From a checkpoint of a small mixture-of-experts model trained on Wikipedia.
Size: 13 layers, width 256, vocabulary 16384.
Experts: 24 experts in each of 13 layers, 272 xIELU neurons an expert, 1 pick a token, a sigmoid router.
Below are experts of layer 9 (counted from 0) of a mixture-of-experts language model. Rows are named router (the router's row for the expert), up (a neuron's input weights, with its number) and show model dimensions 0-255. Each number is 50 + 15 x the weight over its row's rms, rounded and kept within 0 to 99.
After each expert's rows: "mostly gets" lists some tokens that are sent to it at least half of the time. This comes from a sample of Wikipedia text that the model never trained on.

# expert 13
router:45 77 39 57 27 24 60 62 51 61 22 35 59 45 70 71 52 48 59 65 60 76 42 48 44 54 37 71 20 81 67 38 63 66 59 29 47 44 59 82 45 43 66 46 54 65 56 56 59 63 59 47 32 59 54 45 41 40 33 49 53 47 44 16 29 31 31 70 54 64 61 44 60 53 30 48 16 68 51 47 79 46 44 48 41 63 36 62 62 63 66 45 60 50 33 37 44 44 48 59 52 65 31 61 78 47 52 41 05 49 54 62 68 79 44 50 37 57 43 59 74 40 70 50 41 45 71 61 42 41 94 56 61 35 54 55 63 53 63 47 70 49 45 31 37 40 43 66 48 31 51 33 36 14 41 42 39 58 63 44 52 60 45 60 64 47 33 48 71 44 53 47 65 48 65 58 44 27 36 50 49 32 61 65 63 66 99 49 47 27 18 66 25 29 26 44 34 48 51 44 33 43 43 48 62 47 33 58 24 38 38 44 21 53 61 56 45 56 56 69 68 50 33 82 42 63 67 66 64 45 46 45 46 54 43 24 37 64 40 61 81 47 82 55 82 41 67 43 33 50 43 21 58 35 32 24
up0:17 59 55 41 51 51 49 40 50 61 69 33 60 32 32 39 68 38 49 54 35 37 35 66 45 57 57 47 74 58 48 61 66 41 45 29 49 43 58 67 57 24 60 55 58 50 37 68 79 41 57 60 49 36 44 47 78 50 59 57 63 56 53 57 25 45 52 33 44 40 54 29 63 75 41 65 58 27 40 51 55 27 67 49 34 61 47 69 76 49 52 17 37 54 27 62 36 57 54 77 71 49 45 14 25 56 67 49 03 61 80 58 66 85 31 62 34 43 32 60 46 57 27 45 66 43 50 34 62 50 62 40 71 41 53 45 72 67 84 41 43 46 14 44 35 67 63 42 44 37 66 53 32 60 49 54 33 55 55 58 31 37 50 58 51 68 41 23 43 44 97 71 32 13 55 67 58 46 47 40 59 34 35 68 58 36 80 43 44 53 51 41 41 25 38 16 66 35 49 35 37 60 27 45 53 69 41 46 46 42 51 52 56 41 62 37 64 29 43 58 49 51 37 76 37 34 87 70 16 62 53 39 56 50 63 43 34 68 49 75 42 68 32 52 59 73 39 39 50 30 45 33 55 40 45 53
mostly gets: " Total", "|---|---|---|---|", " Preceded", " Coordinates", " Votes", " JPL"

# expert 6
router:48 99 68 57 34 36 42 50 45 63 36 62 63 46 96 47 52 37 53 36 50 45 29 76 49 52 25 57 25 44 27 60 51 47 52 36 49 23 65 48 42 26 50 42 61 62 38 25 50 39 58 63 35 43 68 44 35 36 43 60 39 37 41 35 37 51 48 51 37 54 39 58 82 64 56 59 70 39 34 56 99 38 56 59 31 68 53 42 34 83 77 48 61 63 41 36 34 39 28 77 52 33 60 50 52 33 47 41 46 51 44 42 40 78 64 51 58 67 39 49 36 41 46 36 32 35 66 42 70 84 57 46 71 64 53 73 50 49 52 65 52 71 25 35 70 65 46 51 33 38 92 39 53 46 58 64 43 64 40 51 58 24 66 23 64 61 37 40 53 42 59 34 70 40 61 49 50 41 55 58 47 36 47 45 35 32 70 56 84 44 47 42 44 33 50 66 35 66 36 52 52 41 29 34 38 46 35 36 53 39 58 41 47 49 36 52 26 57 70 55 68 62 39 55 57 36 68 81 24 69 54 41 37 41 28 37 45 45 46 43 72 42 45 11 65 66 55 61 18 41 54 47 71 40 36 50
up1:37 57 49 18 37 36 47 38 27 52 50 74 22 39 60 39 70 56 67 48 68 57 44 64 74 23 66 61 50 19 42 34 34 48 28 59 38 37 17 66 72 46 62 47 40 37 38 38 42 53 50 47 33 60 65 45 65 42 40 43 63 59 76 38 46 18 70 39 74 62 72 49 63 55 44 53 63 31 53 57 47 55 60 69 67 88 58 26 49 60 69 38 54 67 64 40 53 42 51 67 45 58 46 49 66 54 40 60 48 66 58 76 47 65 61 55 52 57 62 54 71 41 70 20 41 66 66 66 28 67 58 35 86 29 60 44 61 38 34 57 08 59 32 53 52 76 41 60 26 53 42 42 50 30 36 33 65 64 66 23 72 58 52 54 50 45 51 55 60 34 63 56 72 69 77 30 43 33 42 21 43 38 79 53 44 50 41 70 80 66 65 53 62 39 32 50 80 53 60 42 36 22 48 52 56 68 65 34 49 50 59 66 85 74 50 40 65 61 60 48 49 10 34 46 49 38 41 48 53 47 59 40 69 57 77 55 25 28 49 72 31 50 61 33 35 58 56 45 35 68 44 48 52 55 20 57
mostly gets: "|", "=", "–:", "',", " Sheet", "===="

# expert 9
router:30 96 54 80 23 52 44 63 62 50 46 63 66 28 78 77 59 41 47 33 38 55 42 56 29 41 37 39 58 61 46 58 60 67 45 30 47 33 76 70 38 08 32 50 57 51 49 41 70 49 12 45 22 69 40 60 44 63 48 76 40 48 31 28 21 38 50 68 46 60 48 50 53 53 73 58 27 42 53 30 52 30 22 51 63 48 32 50 42 65 37 47 38 44 38 67 42 38 49 52 64 42 58 50 45 22 65 27 27 48 53 56 69 75 29 47 24 48 27 47 54 43 46 57 68 33 53 35 55 50 60 35 60 66 42 46 64 33 80 52 77 64 66 46 70 63 48 86 28 49 69 57 68 28 25 52 53 44 54 29 34 45 43 56 65 55 40 56 58 03 49 42 53 58 60 51 32 56 32 44 53 57 29 71 45 35 62 48 67 42 30 52 50 72 47 62 42 74 51 68 40 41 32 53 63 58 29 52 30 71 80 40 53 53 49 31 40 56 53 65 72 67 27 52 47 55 67 62 26 48 53 51 50 37 26 65 40 54 48 33 54 38 42 41 54 21 51 62 34 56 55 37 48 26 48 12
up0:56 57 43 53 62 30 42 29 45 61 70 31 53 53 61 61 64 36 40 46 55 51 43 64 47 74 45 88 56 57 56 30 60 51 76 60 33 33 31 20 09 40 41 56 64 86 40 48 63 06 58 54 40 60 40 62 46 42 78 47 74 69 41 40 48 54 50 38 60 12 48 57 54 27 37 39 27 45 94 65 33 57 41 40 55 71 45 22 54 30 58 42 53 49 37 41 67 51 41 68 59 39 92 58 50 70 68 44 70 53 47 49 50 48 57 40 60 56 47 64 72 44 47 36 73 58 55 88 52 43 69 50 52 63 49 48 57 64 42 67 49 37 72 93 38 64 61 74 42 42 35 65 59 23 76 48 61 56 78 42 67 34 45 39 37 49 42 63 49 38 49 20 31 53 53 64 62 42 50 37 22 58 53 37 57 37 69 49 39 52 26 51 73 81 64 34 39 43 76 54 26 52 70 47 49 83 37 76 28 46 38 56 63 53 42 54 31 43 47 77 46 65 55 52 59 48 56 32 80 40 37 65 36 69 56 66 47 69 56 55 60 34 41 40 53 45 69 61 70 53 51 56 52 52 40 47
mostly gets: " (\"", " (", "—"

# expert 7
router:42 99 24 59 45 37 49 40 50 82 33 16 69 45 59 73 38 32 46 62 63 55 55 60 33 34 35 57 24 46 46 55 41 54 45 18 40 39 77 61 38 31 41 33 74 54 35 38 47 42 44 39 24 42 61 52 37 44 42 83 39 17 45 16 52 25 50 58 13 47 57 60 35 51 42 35 25 59 42 36 43 44 65 61 41 61 52 24 43 70 43 40 40 45 40 60 39 36 32 64 66 49 49 66 61 55 46 47 56 57 44 39 35 36 63 72 50 51 44 47 64 61 40 50 58 47 75 60 40 52 35 38 42 42 49 67 55 41 38 35 63 43 58 55 39 52 29 62 65 30 90 43 59 47 24 69 49 46 46 60 72 32 61 50 58 60 19 49 66 37 49 36 65 55 57 57 34 74 15 35 49 51 30 52 43 52 69 52 73 36 23 62 18 43 23 71 44 56 37 36 54 36 63 63 48 57 56 44 67 57 43 35 46 36 35 63 31 27 64 68 76 62 37 86 44 42 62 81 16 64 62 29 63 44 26 51 56 40 52 51 87 47 35 46 60 33 44 49 32 59 56 56 66 57 35 45
up1:38 61 47 37 66 66 41 47 63 52 31 63 48 43 44 72 47 61 57 54 26 71 27 67 62 29 69 56 51 37 63 38 33 53 35 46 58 62 54 64 71 64 49 53 53 29 57 36 42 56 79 55 32 54 54 62 57 36 47 53 51 62 20 75 71 40 62 55 65 56 57 36 46 64 68 47 51 74 74 54 68 30 55 62 62 54 24 45 65 71 38 45 36 54 39 52 55 73 33 51 74 79 68 48 52 54 33 55 81 70 50 48 69 46 34 30 64 52 55 18 42 69 44 29 66 46 32 86 56 50 67 63 49 20 34 74 73 55 37 46 68 41 79 67 70 42 58 39 52 72 56 49 55 40 35 26 50 33 53 70 27 06 69 65 39 23 33 37 35 50 43 36 79 38 42 31 59 58 42 64 41 48 57 70 42 40 51 50 51 43 59 63 48 41 87 36 50 44 48 59 42 77 67 74 59 44 37 41 37 46 48 35 68 71 46 48 72 34 75 30 62 59 47 26 44 44 62 40 40 58 48 36 53 46 58 41 52 55 64 51 82 59 30 36 55 23 38 58 52 07 93 49 37 36 45 72
mostly gets: " was", " is", " been", " being", " be", " were"

# expert 1
router:42 82 22 66 64 32 51 47 43 62 35 43 47 22 76 66 62 59 45 46 56 67 51 56 28 48 09 38 19 80 21 63 58 50 49 46 60 58 76 76 43 56 02 26 44 67 32 53 64 24 43 47 32 50 52 38 57 50 47 75 28 32 30 39 07 35 46 65 50 47 39 39 64 55 47 47 52 65 52 31 52 43 65 49 63 39 60 72 35 59 62 40 54 28 57 56 38 32 24 67 65 66 42 58 55 35 49 29 52 51 44 47 46 96 44 37 63 52 36 64 45 48 55 56 55 43 45 52 47 59 59 45 45 40 40 68 57 43 62 47 71 47 38 23 64 48 48 46 52 44 63 23 83 60 22 50 48 60 42 44 49 45 37 21 85 56 29 37 20 08 43 45 47 64 62 47 45 44 43 57 36 24 42 43 53 54 62 43 42 45 38 64 28 26 43 62 50 64 58 57 25 48 58 58 60 47 35 54 49 68 68 61 34 56 50 64 65 49 25 82 57 66 55 55 52 34 74 66 57 62 69 41 57 49 42 38 46 79 56 74 67 35 76 24 56 57 76 50 59 68 61 35 57 60 44 62
up0:68 33 54 63 61 28 28 48 43 44 54 70 77 65 52 53 46 54 52 48 95 52 52 69 50 71 71 62 69 34 35 40 68 67 54 62 50 73 52 55 46 30 24 52 48 29 51 46 47 58 59 51 62 31 48 39 53 41 59 76 62 41 52 28 44 55 30 38 28 53 65 74 72 64 79 66 61 60 12 59 45 68 65 30 68 40 44 53 58 39 67 70 69 27 61 32 39 38 35 22 65 17 72 46 68 33 66 46 51 59 51 56 28 42 19 48 50 36 73 52 66 44 39 61 49 51 60 42 61 66 61 48 17 28 59 48 41 79 40 42 55 62 70 66 52 36 28 63 35 30 45 50 34 58 54 61 66 47 57 53 54 46 26 65 69 52 48 71 24 49 58 37 56 57 50 50 44 24 48 82 45 59 27 66 83 65 32 43 35 29 60 60 33 47 30 64 49 87 45 42 77 58 66 26 44 33 56 35 40 31 39 59 35 32 27 63 30 45 36 43 19 46 38 45 35 32 59 67 63 63 52 55 40 59 52 83 47 55 55 54 38 42 21 46 50 56 51 25 64 57 42 58 62 39 46 19
mostly gets: " who", " they", " They", " It", " them", " it"

# expert 14
router:46 76 45 49 56 44 35 39 31 69 19 71 55 30 70 61 39 50 57 49 63 59 43 79 43 64 10 34 35 56 38 54 38 72 51 32 54 46 84 60 45 41 50 48 51 48 52 36 55 11 40 52 18 55 75 46 39 22 39 55 36 63 20 15 16 57 39 53 36 51 62 74 58 60 43 36 43 49 38 48 73 29 55 46 57 71 52 47 58 56 39 37 51 47 40 48 52 45 48 55 34 47 50 40 59 21 39 28 29 58 45 42 28 55 48 53 50 48 36 49 81 30 41 63 33 55 61 43 46 63 49 33 43 52 06 67 43 41 68 31 53 72 43 53 55 58 56 59 56 45 55 29 56 38 05 46 52 35 26 30 36 11 44 22 46 36 23 44 37 25 41 41 56 58 60 47 48 51 44 41 17 24 36 39 43 57 69 05 53 58 22 60 38 55 46 65 47 55 46 59 45 34 47 54 47 49 28 47 42 41 58 25 44 60 60 38 63 53 55 77 76 61 43 69 49 32 40 64 33 62 45 46 47 45 40 49 61 40 70 60 78 31 44 26 51 43 73 59 44 47 65 31 56 12 43 41
up0:60 60 42 57 42 43 48 22 29 34 64 50 46 57 46 43 56 66 41 63 41 70 64 65 58 59 48 71 67 61 54 58 43 55 62 87 56 68 45 35 60 30 49 71 49 47 53 70 38 46 38 52 57 79 66 52 66 36 41 35 58 68 45 26 56 37 73 86 50 63 48 53 46 49 80 68 58 42 67 63 64 48 36 52 52 33 40 73 31 82 44 23 39 36 44 41 48 55 53 76 70 55 60 47 28 54 49 60 53 62 48 33 46 65 58 77 54 47 83 44 31 46 56 71 11 35 69 43 58 55 61 71 61 59 58 29 59 64 76 49 39 52 40 49 57 43 66 66 67 31 49 92 92 36 33 37 42 76 39 55 51 44 19 43 52 38 27 49 49 59 57 58 33 44 56 39 58 40 53 52 44 51 58 43 49 47 72 54 49 39 68 31 47 42 41 55 63 62 51 36 46 48 50 41 10 42 44 52 54 39 58 35 27 40 28 27 15 49 72 87 56 29 82 72 47 36 41 82 43 40 29 50 23 35 61 44 50 26 51 57 67 55 74 68 73 54 69 21 37 62 52 61 43 42 75 42
mostly gets: "č", "sch", "rov", "ț", "ij", "kov"

# expert 22
router:57 74 66 72 47 36 38 65 51 87 25 36 48 46 55 30 36 55 40 21 58 28 70 81 43 31 38 61 33 58 43 77 46 63 36 27 56 29 65 64 55 32 35 44 42 53 31 28 55 53 30 74 50 54 73 59 50 22 49 73 38 28 49 39 40 55 59 76 63 77 44 49 63 76 38 46 42 41 26 55 79 39 44 38 55 80 23 41 54 63 77 42 36 73 36 66 43 39 45 38 58 29 23 70 85 47 57 50 37 74 44 59 54 79 52 60 65 45 39 32 65 53 54 73 44 51 56 45 49 66 82 41 60 57 37 54 51 41 48 69 59 67 36 59 68 50 35 62 60 28 73 38 36 27 40 54 40 62 26 39 48 35 37 53 74 51 30 36 57 25 44 26 73 56 44 46 49 65 49 62 38 48 22 48 54 45 62 27 58 27 48 64 47 48 37 62 56 57 50 67 60 20 34 42 44 70 36 39 39 50 43 54 32 38 60 45 52 70 57 75 52 82 32 31 64 43 59 65 52 44 50 62 53 63 32 69 47 49 68 51 48 14 32 37 31 42 78 54 49 53 78 40 71 39 35 56
up0:54 34 51 36 62 31 28 71 39 39 41 75 68 56 67 35 49 55 59 53 56 51 28 55 51 41 56 38 37 35 61 45 48 59 41 62 46 44 50 47 54 58 51 67 21 53 39 33 39 49 25 36 35 37 70 68 45 54 48 43 24 17 28 42 27 78 47 40 42 56 41 37 64 63 62 61 67 40 29 56 40 71 58 50 22 58 50 40 70 28 65 60 28 41 37 62 36 80 65 49 42 24 50 64 61 21 59 40 59 47 43 90 40 32 28 48 79 48 61 49 43 52 60 59 55 42 33 77 27 43 42 71 35 78 49 46 36 24 90 58 45 24 25 53 61 48 83 55 44 49 56 71 28 51 23 75 42 72 29 38 41 16 45 48 57 37 50 60 46 56 40 33 67 67 46 37 68 26 55 48 13 49 51 38 47 46 41 58 91 32 67 58 41 78 48 62 63 57 27 45 49 32 48 52 44 61 51 30 47 59 44 61 58 49 50 89 56 57 48 39 71 41 39 61 56 74 43 79 48 46 53 57 58 41 38 39 43 69 69 60 50 56 51 19 34 53 50 27 81 36 44 56 61 63 51 70
mostly gets: " president", " Minister", " capital", " Board", " President", " Operation"

# expert 15
router:46 89 52 62 23 48 64 35 50 74 15 48 36 58 84 64 34 57 33 41 69 41 21 52 60 63 26 72 29 58 45 58 76 80 56 33 34 27 59 52 56 45 57 36 79 69 50 56 68 35 57 37 53 45 67 67 32 38 59 78 41 31 50 36 41 64 35 70 48 56 36 73 59 49 54 30 55 68 51 41 61 46 49 45 44 49 44 51 55 51 53 63 60 32 41 61 50 18 47 45 42 37 29 55 80 31 15 59 29 60 27 19 30 71 37 58 49 53 25 33 50 31 64 48 50 39 52 55 56 73 51 39 32 28 51 66 63 38 50 28 60 72 62 44 56 53 35 42 74 48 56 55 40 35 19 70 46 45 56 37 47 58 41 24 61 44 22 44 16 31 51 34 64 62 46 47 72 23 40 38 55 49 32 37 49 41 80 32 44 48 43 74 36 34 30 39 48 75 52 59 53 44 44 60 37 41 50 87 60 57 45 04 53 50 32 40 51 62 56 62 41 60 62 33 51 68 56 70 38 60 36 55 39 59 44 48 60 44 70 39 64 59 49 31 68 39 50 53 38 84 46 70 44 31 43 34
up1:65 40 99 67 54 32 42 71 52 51 40 59 69 66 65 21 49 61 56 46 80 52 48 38 75 41 60 79 54 58 58 81 52 41 27 50 38 59 44 63 34 76 25 32 81 51 43 41 44 55 36 45 71 58 99 80 30 67 74 32 32 47 25 69 53 44 61 46 38 85 52 55 52 64 76 46 72 54 29 51 47 78 41 51 44 38 43 51 35 70 47 61 35 71 59 78 58 32 38 49 62 55 60 60 55 50 53 68 23 29 54 50 83 63 37 40 38 44 81 15 61 40 41 41 38 61 34 35 36 51 68 60 45 48 66 37 49 29 56 32 22 59 43 61 80 44 46 50 29 49 57 59 56 47 45 30 42 47 36 61 62 53 29 61 64 58 25 66 20 45 48 40 45 37 54 54 63 63 66 64 67 24 53 69 41 49 42 72 45 67 60 67 65 39 46 26 55 73 52 71 38 41 22 56 53 60 35 60 47 42 51 71 52 48 48 63 54 38 28 56 63 39 29 62 42 43 35 55 49 33 47 55 25 74 45 42 50 37 54 58 52 51 43 39 43 42 69 38 46 53 41 64 52 47 38 20
mostly gets: " km", " ft", " mi", " cm", " million", " sq"

# expert 3
router:56 93 50 74 28 47 55 55 35 82 38 45 55 53 77 84 55 44 39 48 42 39 31 64 45 53 36 62 44 58 44 42 15 70 70 52 48 29 71 58 34 56 33 62 57 48 33 41 75 41 30 27 36 75 77 64 35 42 65 73 39 40 16 52 57 20 44 53 29 57 48 53 60 54 49 58 31 55 42 40 94 44 48 54 58 48 34 53 58 80 49 37 57 59 34 38 48 38 22 48 77 33 45 64 77 39 41 38 23 49 49 75 68 52 35 70 55 77 26 59 72 52 44 43 42 19 61 47 60 84 58 56 71 60 54 41 73 38 35 19 60 63 69 62 59 44 46 47 60 73 61 43 48 35 60 86 51 47 60 38 57 36 52 43 72 45 45 51 47 53 34 53 43 72 58 49 50 39 44 51 38 44 29 48 53 30 59 34 57 48 34 60 27 46 40 64 22 61 35 75 59 36 58 58 42 60 50 87 53 52 51 26 58 44 47 50 41 61 47 59 50 64 63 68 58 38 57 89 25 33 36 66 58 57 44 51 52 63 71 53 54 24 72 58 61 42 71 31 61 33 64 58 44 44 27 33
up1:67 73 55 73 54 44 50 41 86 81 52 60 99 53 38 47 60 41 54 38 49 35 26 43 56 74 45 37 59 49 46 59 73 58 31 38 62 49 48 46 60 71 52 67 44 44 21 62 39 81 59 45 41 63 35 33 35 58 54 61 65 47 48 40 40 43 41 31 59 56 25 30 51 55 36 42 44 67 66 63 71 29 28 47 38 42 58 47 50 27 07 45 48 43 44 29 49 37 51 23 68 37 56 43 22 69 77 72 45 25 58 61 58 49 66 57 62 35 68 80 55 75 25 50 51 69 47 60 29 46 51 48 52 77 40 72 89 50 45 34 46 35 55 41 47 55 59 48 38 39 45 39 76 46 50 59 41 39 57 24 34 40 54 50 76 63 45 50 69 36 56 43 76 78 38 69 57 41 28 48 49 27 45 44 68 48 66 40 53 99 55 72 24 38 35 55 39 52 70 37 34 62 35 52 22 54 65 66 89 45 50 28 46 41 44 66 21 49 29 44 65 50 43 41 45 56 58 50 82 31 49 39 40 60 44 46 48 42 45 48 67 42 41 48 39 34 50 29 55 55 37 36 37 70 66 43
mostly gets: "\".", ").", ".\"", " ====", " ===", "."

# expert 19
router:50 78 44 57 21 01 76 70 45 85 51 46 40 52 72 80 32 36 69 30 61 40 48 34 51 28 39 35 40 76 30 48 37 71 69 25 16 40 65 78 54 46 42 43 59 67 47 53 59 59 31 45 43 53 48 62 33 44 55 56 54 35 37 44 50 65 51 48 43 54 60 46 58 35 48 31 48 39 49 47 88 52 73 53 38 62 33 40 59 68 74 44 69 54 46 43 45 61 23 76 55 59 23 36 84 30 12 38 32 45 31 53 31 71 52 45 56 58 51 49 73 30 47 42 31 17 49 32 26 37 44 44 46 56 19 49 51 27 56 52 60 48 69 61 40 42 33 68 63 38 54 44 51 49 15 55 23 61 62 57 31 65 34 48 52 28 24 60 50 38 30 39 53 59 52 62 22 51 44 29 48 42 37 57 39 34 74 40 27 61 48 67 31 52 43 51 37 52 56 47 39 47 28 48 19 54 19 61 59 57 80 46 53 51 61 17 51 56 56 45 46 61 51 48 68 37 69 62 62 39 33 55 43 59 53 54 62 49 54 56 49 71 34 32 34 33 53 63 56 64 54 35 53 37 16 43
up0:61 37 53 45 55 63 55 52 59 35 21 27 59 41 51 61 26 38 69 18 54 46 54 40 34 70 43 54 45 57 71 43 43 19 27 55 37 58 33 63 64 51 41 55 56 78 43 66 30 58 53 57 71 56 60 51 54 47 40 57 66 54 59 41 56 22 23 43 57 48 37 61 79 35 51 64 59 15 41 79 34 17 70 62 62 68 46 69 46 65 37 73 81 57 31 54 73 40 40 77 52 27 61 71 57 59 67 82 73 47 59 28 58 63 45 35 41 62 56 56 38 44 65 72 50 48 64 63 52 55 29 74 66 43 35 47 55 62 54 59 30 63 35 59 53 39 56 53 30 61 77 25 48 03 48 56 44 58 43 47 58 73 44 40 41 63 64 50 54 47 55 44 50 53 32 44 57 43 67 54 25 57 51 34 40 49 65 54 68 67 57 67 66 20 46 59 42 61 45 44 46 52 34 74 39 65 80 57 71 38 04 39 53 48 78 50 39 43 70 32 55 41 30 46 52 27 79 60 89 48 54 55 50 59 37 35 83 46 30 51 30 46 39 33 57 42 75 34 52 53 59 29 37 26 63 67
mostly gets: " Albums", " vocals", " guitar", "|---|---|---|---", " backing", " bass"

# expert 10
router:52 56 56 62 50 26 51 41 36 77 49 57 50 27 86 72 37 45 72 36 56 52 56 74 49 57 45 30 39 44 35 54 40 67 62 47 28 51 80 88 38 45 33 30 65 87 41 34 37 33 50 39 35 45 69 54 60 31 50 57 47 56 54 20 14 34 44 68 44 46 56 49 53 58 46 52 53 56 28 55 88 43 48 48 75 66 63 59 36 73 67 37 56 49 31 56 49 59 50 68 48 51 57 67 45 40 56 52 41 34 41 60 33 76 58 43 55 72 40 55 42 31 57 69 45 56 38 63 39 76 54 34 36 59 42 31 65 42 67 47 32 62 54 36 77 45 44 65 30 46 71 18 46 39 16 53 24 53 24 23 38 50 46 30 77 40 51 48 63 28 42 68 61 50 71 62 58 38 46 25 45 20 24 57 62 35 90 28 48 53 36 69 45 37 55 61 48 81 40 77 34 30 55 27 31 51 32 57 52 77 49 19 45 56 43 43 57 61 48 61 79 62 30 70 41 53 36 57 58 49 43 29 46 46 62 44 59 64 55 36 75 40 42 41 51 55 65 43 60 52 73 53 49 30 20 38
up0:50 41 41 24 45 45 61 37 53 74 74 66 67 27 22 66 51 23 72 40 21 25 62 21 40 36 60 40 67 57 60 71 46 26 33 44 55 25 48 33 46 53 34 30 43 63 43 55 60 46 45 71 36 88 47 55 59 64 85 53 37 59 71 48 54 52 44 68 48 57 28 55 35 56 51 46 45 16 38 71 59 35 31 61 44 39 51 59 45 63 46 33 58 48 62 46 30 56 35 44 36 69 48 41 41 31 38 75 54 33 58 46 41 61 49 59 47 39 62 34 46 31 33 35 51 24 40 55 67 47 71 55 37 51 39 66 40 70 36 27 36 35 32 30 30 67 50 42 55 36 34 51 64 52 59 56 53 67 78 56 59 69 60 56 53 52 29 47 67 46 20 23 78 32 50 56 55 55 25 54 58 60 66 51 62 49 59 70 47 43 55 54 39 53 57 39 53 33 40 60 39 75 37 60 47 33 27 67 55 71 70 61 84 58 41 73 39 60 59 57 46 81 65 23 18 50 36 63 28 47 66 70 88 38 60 71 79 56 54 86 43 70 31 66 59 43 65 54 80 39 45 70 58 62 33 49
mostly gets: " sens", " recept", " conf", " investig", " integr", "apt"

# expert 21
router:41 78 41 78 31 38 56 44 61 76 46 45 45 47 55 66 59 45 35 42 53 40 52 63 24 40 66 49 41 65 36 55 52 54 38 27 49 56 82 32 46 42 61 57 57 53 31 45 31 39 34 47 36 63 60 44 61 43 30 40 35 44 42 48 24 46 36 45 31 67 58 35 64 56 68 44 46 71 36 45 49 20 40 74 42 49 49 59 48 47 63 32 66 43 26 45 56 04 40 78 39 49 72 58 51 47 54 36 42 55 38 57 33 70 51 43 62 93 43 65 75 52 34 63 43 60 29 29 45 44 52 42 45 74 48 56 61 61 74 22 89 67 56 80 49 53 39 52 39 41 87 50 54 37 21 37 55 51 59 53 57 34 72 42 56 39 35 21 52 41 29 51 52 32 45 46 06 62 28 56 47 18 32 67 34 33 69 51 56 56 30 60 06 34 52 80 34 50 35 57 18 38 47 47 47 62 41 57 42 46 32 33 38 72 54 47 40 63 49 58 29 45 46 34 29 59 42 59 51 83 48 50 39 30 50 55 62 67 69 38 63 47 37 43 15 45 71 64 64 39 53 54 54 38 20 39
up0:49 69 51 27 61 69 74 61 51 51 62 44 51 58 22 63 42 45 22 80 58 39 42 37 58 51 38 69 71 43 42 30 29 41 53 57 43 83 52 74 59 58 58 56 40 77 56 87 30 43 44 31 55 78 59 68 41 53 46 73 45 72 41 48 53 67 56 45 38 67 50 62 43 36 45 70 32 36 45 38 45 40 77 37 41 75 44 15 58 37 44 81 61 62 54 63 66 40 64 35 24 38 41 56 57 52 48 42 52 50 42 54 60 50 38 28 62 59 24 55 39 50 65 46 38 45 76 41 47 65 52 25 68 56 35 48 43 66 25 38 59 78 41 85 54 38 56 60 31 33 34 68 88 42 31 77 49 43 41 35 58 50 64 52 74 51 30 47 65 23 49 44 35 55 29 64 46 55 34 52 27 52 63 79 96 42 16 40 26 41 60 42 51 48 30 46 59 58 67 48 66 57 34 68 56 51 68 67 40 41 47 73 71 43 39 67 48 31 52 58 51 52 27 23 53 80 72 39 59 63 54 62 51 73 44 58 65 42 40 61 70 48 53 34 55 37 44 66 50 44 54 49 30 76 22 69
mostly gets: " well", " all", " inter", " pre", " non", " sub"

# expert 20
router:47 81 44 45 28 44 43 56 51 66 19 40 71 32 70 51 28 42 58 60 63 26 70 49 29 62 49 44 26 62 43 66 34 71 56 17 47 48 55 67 49 34 54 45 34 59 26 54 38 46 44 35 30 35 62 51 44 28 38 37 51 34 36 34 39 45 42 80 57 66 49 54 74 86 41 83 60 63 46 56 50 19 72 64 60 52 45 24 32 38 59 43 64 68 47 52 52 38 49 61 75 56 39 62 62 32 37 36 42 29 31 33 57 93 68 52 43 46 26 60 71 47 54 69 50 46 72 52 25 78 73 48 23 39 43 61 65 57 54 35 76 45 56 61 63 63 35 48 58 37 67 45 56 48 46 66 69 37 40 37 51 32 30 32 76 24 28 57 52 58 30 51 65 59 53 64 44 49 37 38 63 34 33 41 45 54 63 38 50 26 45 73 19 36 48 52 32 67 20 63 27 61 34 43 44 37 19 64 50 49 33 29 24 24 49 39 47 43 68 60 79 44 51 53 53 51 57 49 39 74 54 41 37 46 59 39 45 68 46 62 64 74 56 30 55 37 38 83 55 61 48 61 85 51 35 50
up1:77 31 39 52 44 34 36 67 60 57 61 55 61 45 75 57 59 67 56 66 58 29 24 22 34 57 45 54 49 53 47 50 09 52 80 69 68 76 57 69 67 60 20 56 52 38 52 62 63 50 65 37 50 62 72 48 61 53 35 45 63 71 36 50 71 52 48 45 62 68 48 05 64 49 37 58 47 15 48 40 61 63 63 38 45 81 50 45 53 30 50 50 55 71 42 46 37 29 45 28 61 52 37 50 75 59 52 45 49 54 57 70 63 40 19 56 50 32 57 27 61 55 70 55 54 75 89 57 70 64 66 27 62 45 47 54 62 47 75 73 53 48 42 41 55 61 48 48 50 61 70 34 64 38 80 66 24 47 46 73 32 50 58 62 27 15 36 67 47 42 32 31 35 42 37 44 29 57 56 59 56 55 28 43 61 38 62 51 68 79 62 67 37 33 58 48 54 78 53 72 62 48 28 40 47 39 60 49 16 53 59 56 16 39 55 51 52 60 47 48 38 49 50 76 45 39 49 62 30 25 39 18 37 69 33 67 41 39 64 57 43 79 67 42 66 42 42 64 31 35 43 47 78 56 42 26
mostly gets: " his", " their", " His", " her", " its", " our"